{
  "init_std_router": 0.0127,
  "vocab_size": 23401,
  "beta1": 0.9
}
Below are experts of layer 3 (counted from 0) of a mixture-of-experts language model. Rows are named router (the router's row for the expert), up (a neuron's input weights, with its number) and show model dimensions 0-223. Each number is 500 + 50 x the weight over its row's rms, rounded and kept within 0 to 999. Numbers have three digits each.
Before each expert's rows: "comes after" lists some tokens at least twice as common just before its tokens as in all text. This comes from a sample of Wikipedia text that the model never trained on. Tokens count by the router's weight.

# expert 30
comes after: " to", " and", " not", " would", " in", " can"
router:456452527471437515566570472551436494513511395516505454490480437463500480478525509519475612446519472552432386471495430547403481542462422496485491557532491535544529516460527553395450552509441564539470534498497441504477541469448552533459485561494580539579477506590510544520491468514625495586608490475474415488568596463463359503430505512433431466422460584510514497491578525510451529498510480510463400489523440594491540508513444482509406547475458449421418446470501502438522467501500493538528471491482518463507540466522490488410337544511582525519482573503501613509584536451501471545471481558487483486518490516500500408483391601551478548417481448565522569545536540589402475486472
up1:408528462518456421499464512547515486466416557456577471467555540478415415503551541528509460415396524594486489549567563438544477548495396425519430462481540499478478502516540489505439459606509418495517511494565485437434504523507513565503505449498514453494534491531583513442508504493467556511498556451491438542576479462386452499450567531493482507510527497386508474559593483432493497544575596526526494535458517387614450553506502426468434535512532552459580564449508542514489452450472492422471503490503484441474464545548545534528425401658531510558451446496488406552468537624501476503460515563440559432520433548485513542523475562589489495509544432474612435468555528414510539457441
up2:443501488528470456416476521441565504512498494484459503598503561542477541506478513389476465467524509469424515565452432560498476470458458563468459484471647508416581479402527439487601531491492502569479520561464496556483543432511565500504484483466453502515557503522525469559591527400516474582435545492527559607534465435569665527486498477533494565474515511581581436464457495531579537458438364503466660540530490457502546580528509502471433531502498506473547558594498562492477465528530493448508519574432533436466533476517364475464487568566505525509520464490583447513479551453447435440492473495439461505452464577494526551527489570521488389554505405578497458508471511480572455567484
up3:451386486477503491426454434524412464524498592507444546482476459512472492529515507542470495416519535548494526531516505538651593553505519460394464508506422497507484558552535469513556546445534415451428404456521464554546425497528499529588526556497535420449520414547436480501490443405496475510422515506513525571434464523481461452540470509473465448505506493511524616490539488551442482488511588557514501529537487478637479486590573475605540439403538423528533538459511434547543428541545418586527507499482543473446526473410557511517452507485481492489541519434620485521463506449552564435427484577513504493582546548448516492481552487499563528571558616484511555490513521527374564568598
up4:556524418492469478505465543561498446495486596494548545434464545527477519464560592458535503418490494445438503495565576534468546517521475535479516515372530418571602551476515500535452498555550551464543481533591499421466592450450484472558458520562570429459565529534558433433501428463410532532508468523411500417557490594597513538475530444600471480462468448411514497508560498471511558472459427421420483507499540490534437556484536466399469521479537573479494481510499529560414435541457407532474500486522508403514422522520488501492434481468543565496427432542530513560456481455492464522558594600584428427554418487515541569509613438546537452513498554477514494532488549496546514532641
up5:419497480552566490551470546549520554497615484544496488506474477471440425498529547516551476527511486534531515552526499579456459518447498436507441519516552387437530474452436521572501423582509487565541491412511497473521490402464516574539543387487516466501448525480529478466527472416471451449476510492560526493505499485421484478474509567456626539492473456499420551488397500455501504522408492501409407421508565532550472481457560435463543513492516473493493440437542444570553502507501392515532545477489555523522538492532453581568479466601603471463404594462541526351454439480551421502446443474520540476405451579463481542578472500508456540586616477438527612499459433457469605476471
up6:499447607496449497532502521469497469385523531524361522514418566634570493587500539510496470442590483493512511563480436597469507481428614448578391427489466616563595540531524447541576480482493470565478468627502462565511540409482500465522514546413544463507432479424493463553520499469499451519480468463530504519505496478499561513496536509580467446535514502375506539594472428467495499562514472541484456479565506470475482445544532549509424430462517546453577502451489545541489490538447483466533648487462528450564564506517459445598476587463522533577581491527525500507454544491513542516453462524528450508546499456486386461501520373451495604567489497508500548471488492458575491497548
up7:398515386439498493503486470522456456477390531478348514483473526492563461522455617449404523506515453435515475503494484515383476470522491442531521557488507453467547457434478502440553487512583460541449439481647570516505553475504468548447469528542506495505501498449510443527440556515541430497511516529466509465504510515561551528562562588489602389454512444458560476552462421493466558559522423471480383445510522508525440458424487503503437479471500510410552487459484558524513576470646496471503607529483488432436436572634496454472518558556536531489493567475501548454570439438597485573468529478460518535432478610429487483496535529492526495530528477508556633483487501508515524454550
up8:466488500446497599456470530520467428491434450521486477515528528512556547465534566432469583439509444454458529491521481554440550387552524508574508561535438503549435489468499445489527428506576516583526396432438561516463505530446565570562516492525509527438464444444359437425582474421398452533458497490412453550536543457447515457446580511487511432523542412367438544548508477588549555588495445486433473514537529518469519450553455605462501507424446562448491495465467493552497466477504441519487565523494501429518478541410421551436531547500531579442481531554616386519488502471478488480549557570452572490475517516442471486559488390485533412467531555535415486549450487505484456464468
up9:395441472646527630512487502571528624472465475569458446580465486534523444633494489478510487526551455476434459478499584475565463536485491514393418512494422431439532513463525481516497557500451518460452503642574482512463478427422522426499514579450535474405463532489561492522504488522506516510381576482508522475502373535557477530473516547489561489464534531425492494532501514524491494483524418561505552494548490430525454543532475415548462388449511505531384522529523507430429446508442534487463551595412442463475572524503462458484529562442499560458558496591487535482511480534503537490535474511428347496459500523505478480531439442485472447528431512591461503546430479482584517536511
up10:414406412450477471462556522492427448615498521505523545460514544442487529412503477528491534514523490550385459577522427442565587540483424475462509479480500507442553477461497507552429453504592514467560438535422516546460604539503505580514457535529480509488545455516464544546563464476419577478515538558483544567452465574576438586520509606518491499528518477544583497459477545428532537435494526504568519564550541463609468575563537421423487523544564401599635454530481550553399487476435520550469500469514468561464437580440463480606435553479585524491529571513525450519438498484575436514435469401518494512518464509415565522476523536479472473423540416531533502499520478495545524511450
up11:488463441496566525467512459512532589478494558511576443557524505533481523481526470543499467487524439618536495508528481404529496564538466539445416335524515534488527510465482430497532529526424489579570578400495495556562531458531535470479504466591523487472569477556573489348580470525506529467494497532497477507492471450524499446531479592528558532521617528440507517562524458447482452454528478599581577453385508465609578446529571506532466518566508528448532431549428411470480420544478489505534512575490500452509513505537530542531514451520549457487545548473432555481503520545490572544416465552516540480528566559604503528644622467461452446541557443542489534510381536528540479550547
up12:463485446447582524613525560510467531540526544504443505533494494515502505529492607549556454531539553490473564465488549573396458497589553503460471530495438360486420443555368476468576487449447431490448474453554522509567463439457481468484549549496478520559467490492579493521542458533552491521508509543536558456376474449419448456544474503427460478470456507494562444532460453458496415513399538539467466589543494383540573511479505447582503460421493427438520488475512424515508492529456458564514459434496528539426468410498493457516528526533533492459498456471472577490393512544531474475407488491613478546535393432472541563531537568484589609586630498469503470504410489479473476525553
up13:525492558480410578520522465572613582520488468516531444427516475457492497468466543530536481477509526541436489471614477507493532486609636446591516446493546537506412414482509500483435420525462438437594502593458572532561503518460525462505489577564387485535484490485543455515520504547544453540543521488531464557463469469458494512521508482515504560559496536446413437497578483491524552540497464498540477466451541479549536471523578529457413512463475560330481585479431513495507511515493508448567517465462533486515481404490541506481435540522556502434617541593404541410575455530436489477462538479444497532480432401543460542534494600533633476476493406603500490471596516477536492462560
up14:487614530494465483411374511538531492562541567420444506445591542594460469446486503456452507549473548446535507461487521575559485552494527390440458509463476570565487491507393512514501450554490512520568557540504505465599435436573424512504456483438588472497559553452535526411570439499491494413424562494501573495515512530561513498493517526462484584591436484502438518521429429460481434461452504574472412477520535403571474449510594526434549528472526492526486506483520529521471455562538534485496516544521540452428427427410485555430508611522507497573429508538539510519401451512480495472547583463540499484390534553380471528584503524493515474642541570437541588480514481496504494492520
up15:518402568522471483485486443462519484431393446541517492430451504564545453577502471528476476530550437479460471527584465519597530454482455383543499374487415545482478450497478413513418523562492523597464500545471508477526420438408623479520511531383526503532544488567529533416457484540435462461559528458589509507411416612567504536530424498505471550534460529515488518469594528541430595641457464476546407444532480506579449528501565528523505473524509494455507504518462401480439487510506421437533539566530503553583517484417491516483582489505508462509556411556532589457483468463506462501416410582534483527553489554495527438541493482493520497491527539467519416441561524440569518492550
up16:431543371579507569543447496601436478465423589474401551565426553505512524442485479491534531467551362495520447595558550523412504543478489498477469525427524522502567511486511496493428458434520438484577494452472485486612526419470407517569409442519557421539569582504509500508479483524478515471457489502493552450497501533583531490518543479530597569418490518514503499475472483547472554468502416462562509473449519478518461430464577539499377443499553531476508446492506408496474502508511510503585466505547411501475431578473479560439467455562591595466463494423468540430529420502546539600475512478500527535510527615519493540550621613495494413548456483554476527545511503504534541502593
up17:523481551526531458561505412497518466488471520440520501402435518510528494387424351494443542492440490509455483563452599412615549539496465504478490523509540462502516495526485411486481482523465530563463430533463541523547489534441589465495465525390554498479418529475472517497510490501503486524482634528486489445479512483524572452467540556515454510488425453553452418494455466499603539517396467538471550484533449442507416639567471545509494493548506539501514586483491530536497470388428486566499554523495528392517557504398504543576437447501485399458415466500461530596495500519458466498556460565417488444494460492522472596487590480523556400430402385575428468495518447489504462468477
up18:484550566498489611493385460463543503534486487519443549463547503484451612451503508479571496479511547528479480517518465526531543509547429511489528471447606415452405512470555492531465512534499482489520503582362471498509529432369347627455489528394482524475506537505511419527515510545507473507593519436502528572534448524548534466496536515450514550463555518500513503570467515565536526515477428449522528506547575517479530516525550510477442494439485543435485547542384562496527503484520367537408502511551544492476480447500452540433426526511497464448555608608505518562460585507475433495439523481519505624486495577537472463520500442584504376578419533487451447436435539459429512452421
up19:491535447504482561572524500440506520534468668513536531580486523442496434564437501526490414523593472492512442525550524536592503568451426442511517443532449540464612495499478455554534439616450470531585485432500516531547526497535488515558441437466520502451519472403506484446493456475436408511370488456487545501489508537565587466452447442503583530524500476487485468497504481389556553561477513484502445469526474445582449503563511459518520389534554496491541516493465487537511430424551550478427483490504507474440539501517592536449489610492461483549445419453394525509382479511488447476522555430548440636501503591407561505527480410541494497549501527457405565423413452468485502487520
up20:533557505508487498450399535464520505515425458553511528500532513483513588584412538471462521479561452552532560411468637539506506489523471412489361534434603499592533467330438517526453511414504590471487476501552604528559402548449466469545548447505562402480459396531402501469539470513529462522515514578486505414541523497488471483536629416439460495494491492534492507466529482520482496604565476473563431511523498440480621518465591593569467530593511442454379503474480510600553560474466511552487552484481510441557515523439435573513445506486458538511514577484543485496427432515472468528535463468502496510485484511447465529555504588552533479477542470556525483501531453526479481527516

# expert 28
comes after: " ", "\n", " in", " |", " of", " ="
router:518494473511492448444457561512532555490518500468431573551550478418500457558446506561579464602563523443467504529581466419529562460586466519541474581397459430542494524552476486587599510537520569464470504466476543522496455481569541544453497428576461541451570479502539457431552438552446517542509548508480562480431458451474546507561628521650481487473492415502544493550508496501531508480491488555490506476500501524553458577469405425582481483469488431516467456523394534505453448462409506514511485447430584446469465608448482546493558546543478608473524512513434530533481540529581506620474590418524639505472527495446430500464532537492464525459487450424473481484418524550557540523384
up0:482525469578586464592462562462500544509524525512518496510449572497567557465505488430365402437539483515523495485505471501459426533480556481540483425400549475463497429506501433499459525495510429559553485489499516484551541457485527535512581498524506479551462587486472437523556435474493541523512584583513477563494563518567484492481389512438505504540558511559477513550473410476471456534446467458528383419458614466449496452539554525529434452465598484465514567520413456542590508569515522460526538592602463493419546463433473568546356482532589441469499571492533539502511574547548562469500466550471420462448454529511467512529537529471515502502583499624496545475553498426387534381572
up1:437598462497487546536466572475463487480551521516551511439520597512539505530463558432451425538503484561472502451581441592380430538440480520511444497491503517457407458512560522509420489526519452458424573597566433544454546463463420466666460510486467495557480498534448431565531482427438494468435495580473428466527485466529509501540497422508518424476460471475490576487408469539553517591488505562563518533466565506563452421541551485542531554427526458485530493517529404526523445479570635483456502489552460448561525482449500576441474410643538422494576493564530455526566510532563414518458466538516456502532547568458543509551485544568550511545444503529565478597582515509497494453498
up2:492437463427473499512459469536476418512483526567468491415526518531533513432543423488478509431566481495535499429504482484483535492515585569489568453498537529471555495436472503526475502437533489518531547559520519499558513473416545421522536537493504369471478529431381418464434471531645452515549438517525538480581462544584517530502387508473439478514485466499417442531491517551609575483445386511505453466486480535409561412550599510470523571489499532456420468449477476618530522460497433372492514471492530461499517511478496553521496474466476540436539569493508556517543471485501566626551469477370402464453467524531514518478529526394530497494514446515540538459635618458473521401461
up3:491455479442490493517543490471422608469500484527465459483519532654478479528433370443478533486534504569494425555496551469500516484394489586482550472526506500455493453483502451428526518481502458524496396524489479519510416552444458450620462520490420500579458421518467473509535469480411439515419521591525410509581520501494517418473510497547462531531530608503531584496501410581599548535481516517529508479443501564465411360577542511481517546518551580491438467440453516529461532542580542452480466499561532515475525523429457461514504519527584476651538493424496504400460453430465585411451529560578490634533469500438523506490442478466521529547546524484498542526485498420497426524464
up4:554525461455497457451433521580474582537537424594489490469503556494473509507416535491467446575449435548553550513541572466428414512488553462506435547436537526578574474519441485559510436542478434557423442470497531538640498482540436427556517513542519524471474504429569473464498498516475497474488517459521491489473505493453511484458456543446585459565487496438430486407385520532433541546474440435420442542449547565462484528580679496464390407583526468530511506608514487462583457508458542516492590565554431512510467500457497524502470471636566566493455475443527549529449582530501489473561527604486479466491469525591486513467511564525492517520423557537511503465438526477540510385552
up5:460548447498465433525403510538539525493517573597512554503493562561456573505439523484560497479474594435487593521582490430499553516448548443435537499519601463527454557487465441566528449504439454507540643448562516530455502436555512526442573539506490567425545434439514485522460520500427437458518502534513582542453498475531497461469514502463440439554533488520449435498523446518553507509566481423495545395553529574515553497480459472452530521531522501495564529562563431520547517477493630536447506603494570612456479475421574564432510509514582496547415476564614554370517498549578471450399512544491557440482457454542405530465455490484464449515509494526486507578459488451419491389517
up6:602545424521518576536487533448477480504462461428501417609493477519479467554505552529504507490525490524534552580475532534428521482443491480463416476444453486499391467504512506540526445506455526490492546458428541509493469498575522480568496559408508537465529563477429527412448550449460464434395515632542492481442510533555445511506498530537442415442579499476474544547441435432475557524494503515443468422358550427578545565578533522417406492501489523549588454520517519492479572502440550519518552469530441434473463420518495522572426556528585391477528550531525515554528449461417509485535480417549536476566438511569525536504425447517554519550500615513480477465476539331490513471595
up7:461457521433456492519382467545549482536503523496533537452463566518466484497403501531467522471475425565453480564513570416453502534493469530515485351435586564488522454499486472447477498546555429467535518504391429496517585475546565530566533479433560405482469545474604452611508518551516483495440535540492552531476555492457508523547472491522602494517452562482445470553557444526519600521427559432472401486430547589524411351529571460409432594552516425527425483502512464514592532531497459373437495527471493546462405460476558534511556398490619546465427578468476492553490496517584555585505503499504517480507527570470523488478498481543498481519537477545528482539444513488476545521538
up8:505452489415467517445520471463450532523501501460440470595462502554532581436518514498493535502469552467553487542497592486557460504404461463511559519479446478437582525518640460442560579495466430531517567403479450488518485446428453519537525486398529388652526572493558413496528480551578526535433585396534513457431475508518359549522462499482472472528452405514494458544495515516526449480479505512378414427480455529517573481433461482408476465398519445514522448508521593521442512531571548504486487487601535495587524562535564455526451494430454520405502495507544579454454530537480549471490449495450419492443390507533495522502570499470533455507500492538453532499579549521455598512463
up9:502568395530480501478499551464489618514498601614497498549458425414456592512498540499522461491413532487393460525484517512408485566511433414405569529426614475472477533441588462530506556529566543513496519455465478467590461509489482541465551515545560533530529531557439432566500497501527519455464509571404578530510488524522477571453435546546500434474506638477514513506457485511504363536496377400582527526510479548569514509554479524502441504424557578442537443551513504455516535480496602438491483471471473481419495503459400556598491447450508518470469526430433520435523544528461557509502592494406481524486540508500502503472392484498499529520521606555500593437536514523474486533477
up10:496463545486414485501414503460580468566523500556461424473428479547591487435469424542552488506535456535507538459435511522514469453525488503484613499459614469501443496548521463457474448565487433576502457513508485411485465490521448607626463476526584558467449484455527480515476514481515400590484453564420472495564489574532544474428422498469420492640540459427469592574499516365506563445488480529457528659517506471513562517594528497517461484527558496487438493493480443546447460409517486500510445595455426509414517508501531522516444527512498471532536481496543472509370520492499485528460447534559520618559461575546548557470512532548569536583593532517557488533547444504448472544499
up11:510620534577664475468521529455455498491559506434531502487581494497498500494556512496394501591438449544512512575472552450582547620457577500545559535467567470532430511512522448580491493560494603539620441430519449459563515493478530512479501502416469574505441587408493482462553503522496537652469622610525505413519552601508494530420493579512436497634511483518569486524479487463477423524477536445442460483516523525457480502462454614528453542610612523520433479506477515565499462468537502502520493502507504519527470489494519504442511427474577537464446542512474540496469553574438494587601516514463482498493508501509583548569511441509489472506519468574451531492440473534459524483500
up12:504495537429574508489449456446512460517523548470512414551437437429481523516475523488530500482515578575494515438560460553534440535431608510444392461500546440475562441495467442510472497527442453529530599474548423481482499374486583474412564548545464496521409523402455422552447520432536497492481477549491499527479561465555537448469504505475395545529439469512559589387424506524421482560493506400524546431524493512493563448501488562466551391431514444529500478505533529511439529442524550584601505525442397515450522511555421557511490504576563591539504464479471575501525441510527386548517499429558417448457398555512459543575487598549464523576476480521531514439470468550482442529473
up13:496508478519548473498495558391508486548443519522549426445447473638485524471507559522480496474520453614454478536508500497475408541514499506431442505514471421400486524465516521549416373493547497468522554472454444502683504423505451557519505534484510401566544460516566422491546505478513506538471511540502527623532518555582566555514426582545477536504473520436529563519556449572488591451513538514531435521485576491540519474469438470466437533478525440462601566451502470537406485537542476508470504466520542491524513468463548374500449496500571502545459582516616557546505466571520442510501473572499470432444527623518497450535533413464422516475432532498478508536617574523401518443509
up14:499458508488404481555523511576595506488512520437479498485447518582479523547465474519467532599520457497505415494537520498462467494346571508413385485587540538507507413459489510585473468526515519499512453564541486396490541509502524527491553561524582476533478531520537459502592491413427465563463502464592477519553503451487472519514449515407557486467496397493523540466505445500481452476530364536458528492514542505509538454608557391511463412449568478429432537527552523507536473504533619475516534471481496473518453444476519533566496440537520527615514548612556424459433425495498460496397371513523489571432535607506458647532503558403521471489496472532461554525509488509523514458450
up15:502444478510538527520522449535535408454475499579494403468429439481534530424548500521527588523503519526523598443424459515486549512506538429455492496437543443477513566509566435579409531584503464534526404528415548525626492468546551531547415535549479541543437501577481510515460509384518513570550583547536437524524520506470563566431464436439380602488608502533561629459412539520454552487546513497442440495506469466518483450520526508463452474453542428483387503545551530556476464497549466470492509544487474512403506480519529464458541472593513429480529536519497598573442537526506546532553509485437510618481499534418489521570479527538439531496468570523434421567446449443513392534482
up16:476442500492509425546510467465462505497524587529483488484549470491479480450614467539405460577426527467434556441485426538484462565529479533415486440522531455437509425446447543487536512500528490615515523540564530542532449437473561511504559454571552469487497446523515481415536463584485499471493451527466416463501449627499469555513385565492431483491456441498590519494469517424473468444425500535534397554471494467528450441494552424575433552438539465478500562554486438547481508404383560519457497496461544422586492541541572575448436540609468552412577513482484520430427570491518469471472513449569450535540460554498554405472493484476576521504473498560590444442500391531419488411499
up17:516480556559597566407454616498600577404551542477530560463496509449494555537500486483388444436493490446490587580512490526464499519443557425407531500525505542589452451487390482543437432473415544459485479477484463556586463542516521488502510567580515471541536504533663488531558477532490401528470546513447548435582451476498496514528471484493517510597504540508558548577457461531408561593476477399474467440554538515520420516624479496510463481540534485532456617549536527502576526452518435466472452551454572469469499453452415529527497448498526586444483538498501598502591510548471519550524505515439403450509479501615470484467489573520500437554544567489485503456476446517511516527489
up18:453495505552464535480538545473458500542391469581406397438498612500472524503479561528513521439557502537572458507486432500579431545470469480481448349461433506467549519534586436497409561595472548462468580484510499506608532514505497483589421545534550505505487548509519455510490516631463495562485509554487442543519482513573524474560486568446446540562601465473490509493368545552561407495490507407544551526540574452546526539612537521452496455509519426502452450507532455470530456503591547481423471434531509463519502401441510538533339497531523447532476507478468486512520482553470427497512470462527438539506402628492512496503557526478444496498562470527534476493433607501478450507564
up19:510395465470488510524469474487575569453544488542521528426565500584540409541434392577422461493450496451532526463480490536509367464536466517518500506493515514504552416487504514527312551558515395542474451451484517475410502468468558436486544458488448524614428606487448539591478433507556452518500486602485457494483415584493416630496545517509546420438470517545537535535557457523513540527512501519543544501371479560495406442409505430499454528525513451570486472480478507543462435561504507507553552539519436509506555391524502517608476485567452479560492498494459496567564452553461497510498547457474510533541390514501519501446452449487486536446535479529504502403560464464516463406548

# expert 20
comes after: " a", " the", " his", " an", "'s", " The"
router:472569492526485481479553441446434481441501507534567414498542536506573501528368565495414578541573483526410475483456436530490478493494444481571438543520482547485487515565485492459522497500382550442471546478587388516474479525412487543441470443526508484517480555464596582556418553464573463581518490501577428525519571502511524536502413449442399565458542554549519434532441617417511554448420607497530474457498462536451486499536444401568501460470590546502495520461504520470482489585487497516538489547444507480474587505519505619555481531457460561510519447592438533462511549525455481615472457530401421502517519462520534464468488498438485589484458509498574488396534562513402437540501
up1:568425519502404594512503563480515560496517454479542460454442555521543477506528541591544562602558534481508538457556463591552449562550539379411451542564486486493460467459500455524535467555464478463419466579533625541472487465460479478518520470527506441522513482539474568468593458560405460500434541478448430496461536452449577526430560536472426487512546515464446504539550514446465515505531514493507545420480557395485475468482503571514489530390511521578412514505432483496560483410516606446434483461541581564512615539474505506483493556487517413485461621518442532425464590477501539581499499545463534561479564566466544484529365523516561457539564493425436569529563474541471528572510
up2:486425490540446450489480525526495503506516553535313583521446468446461481499486482394495566463516469531497515504490581493527502424491556568450518512420482456440489462544473405494490459590529431557408599522471564502540494512529521561439479557458571463576512539492559459530452533483499528580463529523499507421472533523494604521469558412561560462542512502570513491502612467577495534480581362386415415484469517489441566435541542488542431593551486515496428482486491516648528519484539501475508483591522544514567451419520489480492529503518546542534551500531462535575590466472470447531506522551474429464437456502499447507590457500419596431454462521533506611546438484471527435481468
up3:472410524539438534529477535458496527571597514459547492387444558502609525385464466511503491526531547472517502450482414501558484479517443441496500546538605501526575376540535441495482511512572560508438577557529502550471516481429493513563509435501504460465457426513475417515470545532419427460600473457553468550467415549542481548494475485398451586490574489557437468496503503484472495473406517530483500392467529529578496556485540396546457401516530511537439475493495455456549487495515572462458552543392519507464482549529485483524575474471575527453484525480467557560418465573492526533522515470528460452542475420444494569548485550526477413632560497576388413487519474507442641499448
up4:446551457553486498472408476485601484492507587498534520420503527452473566506549600532534499470471475458434529500496553539404450484534547468428463454481567492527453441544497480511402502513458450537425557526584519478535452541634501422503605475448421436505540469462474484493472448518483418408555513482454482461478334491533490483494496452451444374497473527492400500503428502489580497477483445499430534512540492422630621513526555489546539520552525476443560571525493502470558543459422563521518584468565490472451545422519516594482520477486516494439473476509511611457529485496410482528445505488469572371496448489487488552491547511469633501557552452538478412497454536500479527468597
up5:475430512511419588488547521466554535412468565485565465534403493507512445611570464502624450429508485450488543485606528561483490494569502419519517492527478586482512478488485452474566462603504448552429508571500529529591534419429511537606519441453539484443471462486536490562473442464502538482510504431567442442471447484469622457525469545555418446485417524420569518576456509476470511490380517572477443522470539528503542464600551563483512482392491497432581523414475504499562497481437512395506564543449519427433571513472576529454523522508482491518462587502574499602511500492469603491467467461485510450543518472377481494544526553486582487478481552417438464489560504515505575517549
up6:409419529488451481496523499461530565506490536460468538510391518564562451474454412507584477559568478580484459480545541465522570514442504412462460492463551488430432415505488432470481532579547458562527541584436501505536472484467525564553524461501636489540436507501420474445523490503523465451514485377468591557505538471589561486567538490516505585432396515485403508537494461427538563524570533530454484489492453506537548468464445423563408469460483555457444535493456501597547479479546545507537499565486595468578545415413475485550575498525543521522537492537542539568505422536454598538503494433553458590431373510466394500580473474573479459458466524522383502506484513452516504485554
up7:626528474454514525429429570505434472419543439539486576471487498483580529551523476497462549567396496396461537464562545475506490586533508555555490509456552472466568497466380502498462498651507553595435511440569436490616490569521488583490504485511504519529466510494532462518556522463545494430510538539521462520520589552527477506424553497473566433501481446547556432532542499522465572552510432596477537465506542466506452413423472517561422467439561455505568565545465498508522442397472531550534433392489426525485520433477566516432562531499459495509505569504528546431605571518442517531501616520481475588522517595519444516558464430470519443499564560481473489568508465552416531571504
up8:507432492475523462458540558528535497505537631427492555499461489489532414454503484449524541463497510530441420474565445442541438480492462490494388487429500468472490388518536489507501504586520443505470541557460483466378511387433541537538508442457583456413395427443547461559530470586494455485600519415565513465456441522582519486538436499512507613526524499490513487469510502494475465495465540450561472440531563489516497495464519438558429426501529489446524494438481443446594473465451584502447503598427518500550549535553515400513541541537547601471533579445479553455465501592485461459476553548435492560527485564536415546447421607436487457524558570507449573561584542510519479394443
up9:455506571559447467479509496403493487397572521514502613452493431542602440485586503449592387446527547468615478398491576503470535479465579530518583439498515528518444524382469499469463512544466483488445412490424509446497586490453464625481502563553599500460579471566549531553513508510475544408462511487491471472442465552546470540506412523510532432533382540398392506451472452513563476568512538443497468513482516474520544374485505514452413426469534503486495507476505476497631486523428593527497513519566466491531416529416478529516473479480558409486486479486521506568547511619431566503562471546554520492451512505424517518461469538454536554508499535542495548584476510490505512524540
up10:413531484568477533579501500526512511461570595525492472600528521490522490566605435522551507584543496532619497508555526502503456567597447447463515483464456619417508587428549508518534439611516493554494488520489438460499477485449519460582505541480476505545563442498532517533572571538526607529476501501487469552515519553431509488602460609480494470516528524550551575488541451499463427570406490531514454464422577458532509416567553486541533507440536519475485483570521427455596495555427534421448555567469472442482490419527538577550447572513565497490548545477531445499527524564482571546542562453521622575488474538371567544450466589490503527539460448569458528515533436561479528456551
up11:480553550536573602596460494488514494465478509578476497601552463470459541520443540607516505503554457579547559501490508463487500454418484409427555563508566502438537487519411489541435431473486497486398454612454420483533496508487488480483461529572567517544509427514474453485467417476481440481365541526509622526448508469581511515555532553513596478500482444565552466501411525493489558496488580489503523544503565442491421513531493448469553514496636468470517463673493423527504473433523555556517496481515395419438473436531481458534504517458510559510448480450549449560488400493515449534614469411477529594477565554517498563521609476462491514459516453436485506453497476551458450485475
up12:540551454526431514554368539459415503564518466528542614541520529480472506454537557557526416579518512463558654513517544564529425600483423521516518532536529477448486507510560567549561492542452429500576531547564477481506480555523516519530476472420455513552599509503586513531469539534514541506512572545497537564496484452534558526465512549515474456469495480437564586397441485527550428468423533422525405521546552547440505543526521544425491397554566473457497406548514502432530526566408533455518652498474495508463435476479494537436513498526518506500585494464450551557451471549463398559494523439435640559438482536516450584504501576561517547556522465541555530538527515561482527499573
up13:377469547405505444561504505482475502527467487478454424528470504516440459539493388541456458549488447573520418474494538514449551563431513437597525502524441595493571442450400477563471489510517530526527578477469524559605466433428500511529423517452522456565517507466482503479494443474536448559502593474450506496556539545441504513526496527455431571557436521531520497465589489453474578521505534493464467451474524476452526557456565433612364399396520592540605547454546490516557547490504515547592549495500603501612560472454557495544564556475517545502463497489444495529485425490563469487448470547532491559535587421467461561551474516484528477502472502539578501584528402492536641512525
up14:526546491615663487564475441525496438445401429516513444535464536424429463455520494444465515547519558572554463453520433509530509560461434493473525433463464462495501478444415488511528525431571468509534489543536540485516528457527479587495471566471365383468525545420549462510524527494504592470493482534502509457520516520441538489418560553518425478555435382464533550473506476432481420527520410543588527547560526550493463399491410439518505477521527456495494455560505556527452468477570517413500639552553578428527462427530600438528490534532504429511572533430586462557494476540517427580533483514477551470450477512523497516477473451585487539510533486540434545463472459489549634459449
up15:490493485494579584512541464480412610528540565479500466544429427506504443520436459468507427447477506546496526528471536437570573462492477463505506464388566411557407500510512441490478473556516491590410556602396481456536499520496481476554568445454452450494398460518558489441433542541462503488480501535476569424470540519498558504503393538487475529480478443355495588499582464563501442464473535445532527411561562572541662490545539531512535587481501531508551496458473543424464535433460458490594511522538532532539545482487483472471374438501450444396538456419515431460502495540479497554464466501530524628556486512539471512461481503504540485513489547625466509490487446407444533552483
up16:445539426576473475550509561481486589539555519529555474586577457545418497451474465458547460602477432504584476649446512508524500544441481555505570441408503548467560565491532543531548534437466403485508584585443457461485502530502453463476528615548512433456507475449557539516534506537494495597503523504430529524549471610622458536462544441528440509636517482519472472420434463576508512427461465574482545453503571443460549413519532516572465411564566458444591514498472460515487505506478494498547573473523451474482424486489524460526501485509493563564574509393506459475392479596487464493564467500468552531560465534460484552531578513494594557520591526515494556473454519433491513438467
up17:487532441483506537445465445472498551490538509460504499495382567527567586469481484514449441475481500567536464485527554478459510467470522515417468410493488516524453378409522466530400475415564475459509475445386595465507464514456591448483583506611548514509474425595433508425557540528386543475468473483462522625501512487526603457437509492556491535415410493469439570454541473502466522425516506512510485473613522565491557487474477504490372499615493439509521510421450453500552533402497468467490599439428589444583471440456561456557412531536521437492580453481554560430543466560517488527479527542574502527545532570552523461506524515530535449504506487532542494426515475499518536499593
up18:525427501582583512429412651507443480501415498604467592574557444475519577466472513491459423431549510521457481551438592466476586515481553484528607488455550481465538571548492501541425573510524580594562486517443451532569431440481442447503534560483380622486457538545452385506571553541528526522494547458455554552526454496506596508476537489469531476514510475544511501534497498516532474535459445554512533443481524501517452551532564540489503441601627488485463444530496498513418524484553518438481512576482498506416475540416471489509498495524427402485398545562524452573452464483507480509553483449458465502462578490543551536550471385372472479490470474478478520493484587435544485522514
up19:382522560506542458442429636606497459583419456512594635455528478483463628462432597335422500561476462530507575575481539479463548504489507461519516482441581506480557574448512497587474448527489508462436571562530523507553598438488542408523510481536442493501574531500467504472516528513481515509509576616422513511535485382529489511453418561496473520527501505487496457460500481565513512448432515511491467504527520565441562538437471489511450454532574504421470565521484540552553524563547472477500502491546560484403420506542453493506546442480485478481481494462453503511476489576578436433503465549446443602519502509524543622489488448478594459559433441523512490544507505472510577563479
up20:562484429498520455530474514461435522552550531446448473551513499558508528546497442453482441506497539450568437548505529509561447571418521475563457495470581490572501419486402470529571501555457455506412475533392537538568458388452485470505413598543479548506458527427509426345523464533429543509530559602440542525491444549419448506438461548493469439532503494446579541451482450550552514440488488442551449460472556559583533564487488471568496493491535524455571494554573476466551492589483513471433476444440552434518463517419530504543392487485492517537449450412484601542555463473516465514557495523570550584556517417538575539440500408486533462470544555515472493559404471548554492374483